Experts of a small language model: 10 layers, 32 experts in each of 10 layers.
Below are experts of layer 7 (counted from 0) of a mixture-of-experts language model. Rows are named up (a neuron's input weights, with its number), down (a neuron's output weights, with its number) and show model dimensions 0-255. Each number is 128 + 24 x the weight over its row's rms, rounded and kept within 0 to 255. Numbers have three digits each.
Before each expert's rows: "gets" lists some tokens that make up at least twice as much of what it gets as of all text; "raises" lists some tokens whose logits its average output raises strongly, later layers aside. This comes from a sample of Wikipedia text that the model never trained on. Tokens count by the router's weight.

# expert 1
gets: "s", ")", "ers", "es", " ", "ors"
raises: " in", " and", " on", " |", " at", "."
up9:143139114146146126118131142128076150104145121084122124165129148105135135141110151159159142116104137103133097140141097107118129118152141148128139076121160160135095104105127115123117147121135105128064123171127153120072131141148138110154129128144162166159129129137129168134143131173129149145091140167114107165161135118135039154110111154104104141114104151184089094150131111148157137158150133113122122109148134128107123111139135123094156118115148111179097138098144179106140125152149128090100136155141149125127117091145147108154116102121096132116113075126092131129157139150125106136143139110119138115130107125104119123141102120128139111098133167131101156138160133094109086144129121106113178114123116142121090105124135144076084121160124095166146202142133171065131134102192133
down9:167171122123113138134137128132084099143118124147131102165158170154141115103122096131111106155159163118095154082113092132132169141135118091077079144125139162086079163109169104137126113181134131090163097098134154104098128137155157098107122110114178093166118102119123136188139133129160180158109150164105117132148156134126153147105127101129150155098141143110098111138117159125128101085148131118128091122104102127159115135120141141105100149124152157160088109112135157101125150145129156087107114135133161120119143113116102131121152102127090114108156131106144131166135117080130140155131114135045151125147112127095117099109168126119071100152108144133125182129153110133134139119150120129113142122131119154161122158147122154120149094088128108156123126151105129116113145119164113
up10:127098117108116098130141155125146118126147168120145137136135167087152154127138129110109145117153131127112110180188138101116115119110133158104121131140162102146126106124140126112188115127134085185134126132153128149178144136166095136124117146145134128109104107127147102115123099126136123130150118143153126126121126108129140159143122113140105144169110095130135095098168072139127115111169103093098130120128115146116130156096139116069144153104115166116084146151140148140126146130142165142161203152159148080146161151123106119150112156141152126150103120157147136170139095105117134189068152141096124136121111108142113113128108122159120100105135100115075133150083110114105115132134165112107131097140140155162119095173130108084118143160135113125121106139188145102133157200129093
down10:139155144137182142147054076103116130121123128139155130112082126123108146117129127138121177122120141149110177113142118106085124133155103107123140125117122139142166149145100115137145186113154161152116133077149118170188174088097093093123097114117121136115158140134085118133101151145144194118112165146131165150105154126151160098136134113147138098118143120147120110137154118125138130112098087094141126175152103110090073140152078140149135120155114098117164134086093147149130151149145124060109145160098137122154109123131134106144113108137129136113152119157138111162118110122118083134099130121102136109111150135159112145168159113120141152120151101156111127134146141101132127101116136107105127134128146130136125146086095134097113116152134136100111124172173113118078105121119075

# expert 23
gets: " S", " P", " H", " s", " p", " L"
raises: "ub", "a", "il", "in", "am", "an"
up10:115129177123147104137118146088105103099117112153113155140167145111112121123125156109133121100109147159121140102148125151101107136153124113145125129185102160145151084125173093104161074093125164116102156114161174140134098143119171125120123158143136191086091114158116137120119103140152112142134085090114132131120165160099084132136128142095108111143193120108105087112149131128092127106128147174153161174136100139146129139103181102086163156137155160141154119115167156138155098163172099139145096125095111106117117127126099154170173140130133118124143154108110104119120117146133126127137146141154101108088111118122142160137123145158096130116121137120169114128108126132093132125120139086132117116129136181133096143119130110113102132132170119119165177108144107120155156151086139
down10:176117127104086124185093105110112131182163132126142180139128122085152107130100140100136135135169142139129165112160125139142096123111139118180160120112155118136114130118154182117153134103101161112131103128140115094100134151134136138146115151082156092165069079129129177104110102127133127111128087134174134113133093144080102143157125152132165154131134127134131100114117130142150142154123123112128141125136136090128111117101107122093108147122090108136147157157123128110167165126132111151127142114095128158145118137155109133125114103108100134154117168112127065132122142136110146096130109135162116101130144099144128131101154134133143161106113155134110082163167132185126076130070082096103134119104155085161141122163115163094133126108098143111114104146088123133145108111164160
up11:161106164142136159122148102108130091129131108115120165155166175126126157143118123160141100100091077143139131117120117114148116106116123076144085076154147143118139115126135084132142103081096133106129155188147122138125128117120117171131146138143120104118142142127127134070131119144118099132107145116132129143126154151146136158104190142150102084106178117133164151101099145133149124123103130148129153096145137128131130100105078135121096083082115144095139134081134094112181112116126100151125180111140127151096111141134119119123130131107102113125166114143145102153116152120127136200146110130086141115115068118133125123159123106151106156159100148128093141132188151083090091131079126118109168104134133118117141111117151140137118151123117155095087143117128155094103137119089138
down11:148107130124120153114155137134105123114098122140106144124155122139156143068148134104100132081116145151126105135134172161141107093194128118170134105146138185127120131096129149174133094129057107112131101113112123148161167125129108113120094090173110153093131102125131150134091130086132104120111154128140141125143137141135137110116128153121170097099155176118129144143127120126139153172118111157138106128143144127133131129200130128159140149127090122130169089177118151107110140132133142113138152118138152170138109105150147135119112179117143154097130132114130135154141117101133144143095142116134166087097111122136142124129144121124139112160147140128138153097153143128147179093090161149149156124136080157086082162162153119102152080103127078168087110126094133177102111127108151

# expert 6
gets: " was", " is", " he", " were", " be", " are"
raises: " a", " |", " the", " in", " f"
up1:125151103111146109128124115108160126151131145103135111106127149121118110169090170104111147137123117122155118137108119083152138096157133090148107111124144119117118086132144140111094129137141125095142103156128163128132182129136112127153121169175125127085130140090129112097153114122110177105108113160136128123101149130110133147111124154079084162099112092162152138100156132147103076116165103101127151099137111117168193150174136145084132160110115106099131140104146107188132088145138126145130139125148102134103113137156127134143155122117109182128119128122110140092131150151128117167127124169135169135146109105124149115122116106146097169143081116143147156098108099125085140095090129174078164136137146167165128102165157098102154132132163090146156150130121159102133173155113101
down1:109148146149122133107124116126097165084138144153103080136133133145141128085081074095141138147129123123143131108101139138129109135165088168154112099073115117137135124115120108130187125156112153164141158106139123150138126133117163109113139095144115150141114186164135123134145154110156065145080139129143103126140132173117139117165091116112169164160091105034143087152125133148115127149097116147125114115176147143139155137124128107101106136159140174160155126151137096141146113148114122117127131160111100160121135094141153084136141148121138100115167091147131124129130095124186135152161110107133120149157125107175122091153173116113112103112107141134143126099139150133171103163130121145136101154112117109148139095081143122104126105135129121113093071127128142111124120141137149
up2:126148186097167126139140114103137082132124112130118147155177138143118132129126129116120114091109094183153114156128160133143124121131133103166090120163130188151109109121136143144165102102132142134145130138106138121142172153102087146127147116138159137127137128105107096078114120124117106126171120087152126123104163151111109117087119135141125140142125158140088128063096140094142106124124118113160112100121131125095124169146126114147140150137133166147153077157096086154123144091149115164145117131127126101118102152126075141146130086120117150116126153113084121116181153163131147108138108096094136158090122163169090169144151113176153128136103168124124124120143101100121101128157138124154130077118096120103138113136187150103181100146122127111140112165110138115105133183138132
down2:118103140120120132118130174169108137100164108108105150145151131135139139122093152093116124137133120162136138147134124116153143123133147157162131116155080108148093115093131093147145102163081174126081126095108111127214125112082157133119079104088148106177135085112111102093126162124133093104102122133120117170080158089172112118088141107161098095138119163109098170106093150125131135113117137133119106125125116123129119116123148123174139106163117103094167123134141098106093147089145129155147127147130147107126138128127118103130124150129128133136130149119135103108165087126109159109137143103119137145083140161123114090127101154121110135094150150167134154106120115122188124144129165103127122113167081125113127112153139193144142122143141140099134091125091127105129082127099162

# expert 8
gets: "\n", " that", ".", " which", " who", "=="
raises: "\n", "|", "-", "The", "S", "E"
up4:157149132148133098111175114129126147107122092164130085127138117134121137136105127145128109114152152091135093132090160121129160065123130084150066127132140072117133079136141093086130137135093092141127143077150098147103159121096150143153107127136082141149149125151155147165118123099146161096168126109157098132125139130126073163150153140126146092120162127138117111117140086075150131161146122103148169104128082131102137099132132134128144131066076084144099152142151166119152141151130125120119116128172138106148176159121098135201162122096129117150128151148131139119114146129122151161144143129131162114105105153084124114126097114122145125129132119147111140153116163134131169153139160132140119109143144178157113152150154133135112115127107142152150161131118137163125144141177128
down4:150144153119191094125133152147121141104132165113120138160100150117111116153131130118147099147148139123126126157122123182103091124119148121128129140125130123137113131093093153144124104130164127135158162132123109102153169135107092128140148111097126094129168163142084106086136110086120094117149118085108126126145116122106106149127152141151087124109080084070096118146173149089125145128121145136150161187138109109149073070126115122169110086137117133119156144085128158108144156110130138147160106084129173115144117115110115123093112145145149103124095148158157139087130112155181111123136147129143074140086124122134121131087128123114136070152108144118132089140188125117137115138135112131103098124134129130144120138121110127140119184146112115075153096176128104167127104132117120
up5:187186162134122135078098117118143131106126152139168161129132089118103091101105149134152109133134097102117135143093183153135123151138145138135105088115175147081114127128109116169146117104116102104144095156113141140126100088115106137142139105175132130111121128169106127139149143140124151096112109112132129128111143198147064109112103097137115122066154122166133119125163153115145129100093123066070123100123164188161155147101125150137097133141112112143125112154170086159120141124104111124159109106143112132119109162126115136152123174112120116118112145163119126146147140147151143099146162173112134114132117130107133133119128128160112154110159162134097133155154118117132078109136105081161131119121089130096139132161142152131145115142175177119132130134113122164135129144142136
down5:105142122120100122125185099140147125148153156113087121170105135112108132142112121142138113099190144167129135117125155096112143114095134149115122119139151092100163149167094169115129178116105095158171116156079100112166121109151105140124106126102098124143145157141134108093141097145069159088202098141178144119144159139144088175142144188113125183104103113120099159162139083114094094152117162137146116114181133159135117124131130133089098137116119165112115162173154149101139113143114133104133139145097149127122156166124107155098138123131133139136119126128121131130123129103139120121133141125113143133123125101137156141159167132126112183170158101135106103165107122103130131110142132110151118124144139109128151159121163140124137119117173121143092181137106121144108104113104122

# expert 19
gets: "ing", "ed", "ated", " with", "s", " used"
raises: " the", " and", " in"
up4:151202151147133125132087105141113120115123136179122090131149165126154147176062145136137125065140088124157110134134129131137105119116160138097109104114111152101125103117180084151084136135110093153132132122093124134146128106129137165129140143133142166086149145128110142132153106136097134101108149137116099124142120169141115124132087082104097133142085124134109130188145125144148143147158135129119138114137133129073142147154135137136135111086107177066157134177119142138136153123104103080128102116173129140154124101093100124140124128110132114131165138109087127137104110106124178135100112169148148121157135134127158082121114148134111105145134144102102140169129139131105097129120120115135143177087125116156156091155101169105124092121134107124086110153140128137175165150133126
down4:079136121191102109089125148166142144110098099170148105145137165158088139123118100101103171156135127141132098178117161101208122128102138161095133104115080109119128116174087121134170168134165133126118107135165102159125117091116153156137115171104114138117149160106105143114144087131131152166092141125146121172153108141128122111145129130098140112118139103136114123149123122144122146149161170133129160135175122116106119105161113120149154112134104105120144145172120140110104104134163115087116082075143139145140128119137154137111120134126132110138125137113116120143137118106133136108133115169172145109140109131103127096127146179107111138167141111163084114116100120147103143130107115071155133139123084125125127107109062103112125178161150085118114133107112112082123119114135115
up5:109165148140125139145093133127153137160153159159096147152124146150155105129139135122126147133103129133180102090161114175147118124128106090161119149121128157127104137165162097148100185130168092126157098131116101133115154111140131072133152115129161194157147153089140112112118108102112157167150132076118113149106124134122124124091116144107119092144167126130106141110141111138108148135117107083115112141065104116132114182149142122121136119143147139116140175120104125149109140123129107162123118140145130076124068151164134163115144135109109139137113152190095108115135126173153172149145132156107151128095137135180142149167109136120121124128114065143133152165093100138131180142133129161148094141099133132102156149134125112129152116102115139120151099101131128114145162175127097
down5:123134114121121125185059122128110110158109119156145128135089142163106122141154144104137148145110123154139108057144115121134115136136107145157144145133154158135172112124138127113154171106156109107138123108117110141122130133195168145096114178169086148117123134110116152125100119124104105154134124107099115172157099176129149137133132101135146097088135126148111128114096139123105169181127141135130153119136120098124126133127114125105100106095063146100143134089107130118094147131175085142150154122088103138109146103138121137137084116091102122139131126201124127112129127150082140121138078105139182146116151156106096101158140164149164112138105143173122118127127112091150147132127115147123065128093117172146113150118093113147126120135097124127138135152151110122117141141155079

# expert 12
gets: "a", "i", "o", "an", "u", "in"
raises: " and", " |", " in"
up5:105124110140196144072103129116147149148146138100149101119123108141128103116135157114154125130099122096092108130112131132120104096165153160117113118188124106149134109123156121151124137092109161139197151099131144116129135136105127179155125160148119131101136136133179166116143115146080139102121087114134097153116142161057108159125135108121087141093120126128083129175146159106108145153136139108178144130129117127138127126162128147154163100156170125121122161129136160156127156132120130091092142117115158126136151149111121179134170111125111139106152105165170088087171126152128123147111111138150139119128147132127154109120124094149137160105123108135150123123123123067136132144135142162121143115151131152159077093146108137091174159116144123117136161075164136145166129109102160
down5:139132114125142108172153122118121133130102120121089127128090136147155125150106087140130101158085084094126179109174081165090149145077140129103171165174114121138092120102126146172147105132104123092119137105121121116105166137079126174094119115102130107138094108132142153161103116156123088118192152097140161132113139099152101130142097154102127129126123093109126106126123142117083162129139124135153108165143121142118119111112116111116133159116177117140112157141125146126160077100149150102122084134114109143135122139088110110061132126117159115147153108148131116128111140135146150133131107152094159097129115089126163110111131123092115145091084106169137119129091110130122099141112142141135121132095119126179115158089102150092127126148101111163104150146113176155144120124147182
up6:138147122146110130120150174131105119132171116151148129148198099080149154151191136086153156110079125111129088090154145133165130100157124098129140098130156156122106109100126201117119102126144133168132057100105113119087127117089108148131123130142134140138141116154146100128131117114154093175146131134096144155104135118152126151093140104119164123115143147179115125161121114142116128134112078143149129146113115132084105130126177129129115093143146126111148127155140149100114138135110184136124143121116107155095149125103166106128130073141116087099101128152137160090146106122149149108156146136138103154088119114112091139131141135106119163110116149091117109112167120076124162100093119117110180124120144088140139125143149106151107135178160132125114137126157173137140131136137123
down6:176108155086082120183126150148152117140105145120141114108149106129128136139145096104145143128092125116144163126173095150150150122101122107098103173127156139109125122108118093148137147115113174122145141111110103115140114110120101154155128106152123135157157088121120178152119153116132120127180134096100125149155127186136142132128152120141158123123108125141113160156135129108131090098109119113112130101131138113111107122118149160109126141143157111108082107091135114119088088103106160157082127140171084154095126083116122100150131159103115182151089116095117151140121157132056121136169138104153140129129122070162142133107117114117120153136177093138174137101132141150101081082159150141130143147171115115106128118163136152137134164103141119117139154160158141153109099134121078

# expert 3
gets: "al", "us", "el", "as", ".", " Al"
raises: " |", " S", " and", "is", "/"
up2:134112120100124111120118146142098110076084161087111143117118139105139122160116148112079077138114106185109159096105173122152117122120161112172163118178105116145141103135107106137129121160121112101127126132144132144100101167112164103104129163142149117159109111152131094140189113150159132106130115122131139091149154144085120145144140131098107147119163095156136105124132104136101130114175147113099144112123117136148089135138130132089140112168147076124090113149163104165146090150140133050163105136165109137175117140147144183115160140108142176105150128107137136112176171146114097124125166133143090108132142124139122143096077109132113145158147152113125116175118131094121115143109125161137117125078129154159140136143136128113148119142149159141129118151129101098100116132130095
down2:104111093134139095138129139137112085122122121098096109128068141145128113138129113124119143105100132127134129122083140080101107136095130129104126093141142097129127133083126156132083093076168135137132120126138146177102141106141143143131105065112096122144136142142148115085127082106147091156140070136113097174107103080150091078137088106110151164129120125124102135081052103132166119110136134114102107121072122130161137140148070124140145115092159112150085149150177137147131165164147139124119163141122139162132108125128149159131111147132088142155105133088115126104116099122123141144093117112106116116108146122148130109127135134134138148094126142119153171164110080153182144093124135146133135109106110118143166147145149143163093120116148118141116143157112148102157122147123131
up3:118188134135170095113175110148122130154145124089113141141158102077111123149121159135094139082145111149116108140112125147141106149132168150164147112159155166135112119102124121142131156114143107141128144135104147095121133155132127142142135170129164122168093123136131129124137084129117141110081134136146147125138183118119150108098139145114169109143110110112141093142114110164122101140086083099147131156094101108135171119094102074111123064090158148128109075112163106105131162105141107148141150136123112080102109178112107119092121154155096159132148162113141144108101114121176156155126145188120150164112138100100162116121140124147090143144132136118154141121130146138122142116115108118085140141183118139147126112116163091138106112148178149122129128139094121068124158134122142
down3:162105136108154139128112120125138106128170102139106096137148116099129151130123139111131115142125125132157122143098113107108171107117185156155178158164144114119117174128132136089136135110088150158097133081147145131092142137130109138099104116058123121162120127137136122100149145109103103113053131182136139119119133110164131109139146110109146111144139141152143120132124124074116118134145135078168105184129084127109129099113122128112143127133148147140129103150119139124155154155141137178138120126130144105135098121132148108068127119141121128168158105139158143101120104118122100164132107101138131157102132107121125146142099120151166125150124171109118121155096154140098175109076082163179126155140150122099101166109133152137107094140148086107158123147082056144110132158123168

# expert 24
gets: " |", "ation", "s", "ment", "ity", ")"
raises: " in", "\n", " and", " |"
up9:113108113140115083096143109154141131116129121101102146141155121093158150149086109144125142121147133149164140108100114162124146101165137142124165135099094105104142152138145141126150144130121103127117114139090097145128151089119126159176154116148091130149142124108145150114181131162113118131134152162138104122125121162131087100125119119140157158132118173137109131143125120111101094140136162065124170139106086174081143162130111109138123142112108190115136109107148079116156132131110095076122119129128111145116151144093128144115169149132172137142137113087079092137088105095155110149153122137125154126095118189095102156130135120142108134128097113091123113123175066129107142091173132137114124142129171133171127153127138152143094105141141124152088089129120096107156136122076108
down9:108113075113119163165140109092111103093173142117103147141118118104091134111106101132095142121143131181127128123158122115102117131092138131125147112154111109132112135162160100179149162133111116106107130152143103116139152164126157135133104086140164121132116156110114103129103093128075088132138145155145099102119143154102143140110129149085142134139141106125120144074087127123072105086148084154095148142165112165104129134144104139128135138140126123179122150127123145127146128166099165092166124138158162138154105117118082088091138135127135169145113095108106172113124135147149126111086137136157075166152147133126109159116162112130125095113147129107115103094160144117130162134107151125176150120106160130136084120160095174097124142172086120169139127103119147115110119102158146
up10:114156095154185150140103112066133117093121087103140113163164110082117100128124092178141171091130160121147120132144177142140102124113154124108143135159145134110099161157131085139181118085113144122106158135083114139125115189111132113152134157143174123140085128189137134120142141131137158077139136139123135128113125151118145105192099145100108119136149098117164152103083116163168138136093120131132118138164185132114126133125127114120119097084108151140067098124170117132127166119142119135106127085110126104134139129140090163160137153131140123110173164101150133129140127171141155125141161121125132144140114154093115103106126126122144138131138094109124140133096101125126108146108109103115109103141111131122119155098131075136091157142130113180095157117130139135121150143120134
down10:171128141162117102132150137138114113131154117170107138161141103155124150142133135163130098139127126125111128176101161133092117112124149107136145106136118118120146178144172163141132130098153122102156144182124126094157143144132152110088134131046117117125143109068112108128121158114105116176149141118155155153145121128124143125073135099113098129115145138117159119140122113105118122178099128180102110171136100147122129112156137144095150105160104154070097129142118125117090097131132107142153115097156078098182122132131099178125126145091163133134091146081126116138155088136121143130133136129100115119137130130082133149099113137104147098084110158147146095161127148151101125118159108138185106116081119130152113162123134073147096140114137141104152142109153164095124097131144119

# expert 9
gets: "\n", " is", "ly", " are", " ·", " It"
raises: " of", " in", " on", " and", " |", "."
up2:114124145123087088117136120125125157122103157135105103098108121116109109136122131112122157165139136128139165125177129157124132113130097118145111127134167165154149148149094099144076130158167136134094150147126153109114127172133125107131137130140131153139128096128144123119140110119102169125110128149128162094125126096123125108110165136151152137151092125106162184138120124136100111114130171164109125107125146143115103164141120085119129089103177122138068138106131116140141114178135169139185145129081097167097120141124108119086096116128130176126123135113124163155147147138124114092132145196150103153133117134126153151085136136130113186159162099166160134133178113136133146100176142141119109113135150142127106126084125097131182170142105112095139146081111144105092107101134071
down2:127141130101203152119119137108155150116165130127113170146145143114127108124165151094197135124099151128130184090125141138148109124155125120103161157143123092089098132109093094136136161111074120152180106116148096166129148076114152128146116126124086092138099113124108124119091135146132088140116152139108181133184121146124124128101126158109069140119161120158139180115131103124148140110128124124100140132127131088071110142149137151150146137169098193127170119170152134154097110142134101160110141140138161130134128138142128105126152115110152125144181134161114112172106103134120076143159128118082098135150139129131124139170127155103136115118125135120130097111129147106124116109137117125150093150125135157143123108109157134104096141150140148144085058130111135122122133129135116
up3:090155129133163085079120115102151126111137128139157123126113136133152142114151114124182127136114133081117106104113140120118169139141093147134114135140136130143135090153169086064100137089086115120143117107102149139143092133146136133154154136153129118155130099143113134111119141111115141087182088164160120165135120137172149151148111115083061124124152107146140102135161148104169124108134120107127165155163131114119134119140124113119164144109079095165115173101163125101129119159130128128126115138123156130120105141160139169166114125108146128132121159089156123120088145137184142118081107106105118180125114143102123109131100126145146131155099087106181207106116117134107124128107112112155153141148137125131096106111139137130117156114167152143148149118179139124115122126093071
down3:137151164056132064080134127152133115133154125128133164109113134153140119129183160197131103100124093117139098135136135156154109127126089159111124119159148149144128135162120167153107157127116134154101138133133108143166124116110156153135124106137099125142136149158113100107134101127094125127129129137132135147119154150111148162134111139133153116083143126089124159074084129110084101148117129177135140189117156096111143149087106110105142113138121147126113157111153142142117178163120103171110150099111113138162120131160136137128159120149144138116163139131150142100131147133073147091085152088142131102098161100115086136081138127132125092152159146126114141150193100107116126136133154124121108164149138126097135160138108131132102118156123173163167151143150144150126151133179111

# expert 30
gets: " T", "/", " \"", " ", " m", " M"
raises: ",", "as", "is", "m", "c", "in"
up9:102131105092112092113120164098149145166110125158129140142110142096148110158121113140130153135138127166134124158142138080121149108164106152147125131171140167123136125106120090113117160108149140101121085153133134129078183157129138171089119153136148125182118127137182142132113125164104113142125130159157121137124145107165117128093135153116091162111080129104138070141168152128142082127172116117149117141150078147123107146121142117112127127096167150095130130152136082143151124132147074093148096141118126117128097133107102106140144152069128155134105172076105149125158112116146131174097114148098180129118120164136120149126118152122115136140125129122114105119144132117126131156139144136141106104147118163194138132095120086133151177110107092111106156169115113131087170127111134
down9:147159127111135125154112137111119194148143126083095104105120132089115103116094107129140133093115129146116177125153132120131130141130122125188103114152123082150136120148112137142161142141104131092105131132119142116156103122118111130136145129123155145125104132125132162148148132146146176169104065138111151102132123146130115125117150188148161137085125136107132094145123120117117106118152118158155138129150106140125152135128142120113167163162089123137127135151104118148120163131156148130156099167103134095166147175136120063128122118140162116145115113143109140182139110134195161140151132119134140117145131140159111170097171120104155125111090088110147072119138156122119150174145116180164084156152107144153164097122149110098150185105167105155108094130150131155084160134109130
up10:104110108129179122090131129117160175137152158093163142140142148100121097170147138148137112119156151126118108122152114118110137130109103176104121130138121121108137112116144134119126088118129100167123162118109145144153104083139166174165149123153136105159150126155086133091127106092120175152114105137114129147152130150148129136137121157116055147162168119135151153098118119130148150142113116152144113091103154116076141129122147124086094085097153131139124085085149114127129115149115116105077145072096142126138100148145128112101093113088115133142153142152166152058138138127119147103150083121107113130086112104178137107118125095133151143105135125160132108145149136118079166118108114141149117154107160142166101137119134089112157100106164139135155168102158093153127101140128139
down10:112135146110100168138131162129131173155096126158132118144130112151139127134124123103139120104127101154144111145110119105120100126125170163126125104115110111158113114136096165105137077119139115132127153147124084141127072168096128130125125132113114104174091157135150122115118135078114161184184126144104140107121122100155101113117115134119098116103087111102120094158141101151190102147144118153170163135167125093112160129130120104101113124092139144100150144078154116147120139132119104162137088108111118101077133130132148116123121141133084159092136102120102155140098158166143145109103126128090170127142103122142114104172171122111146117107106145151146119089179185114149124131109135167125132146115150158107175094127186150127134121141113111108136149131099166123087122151077160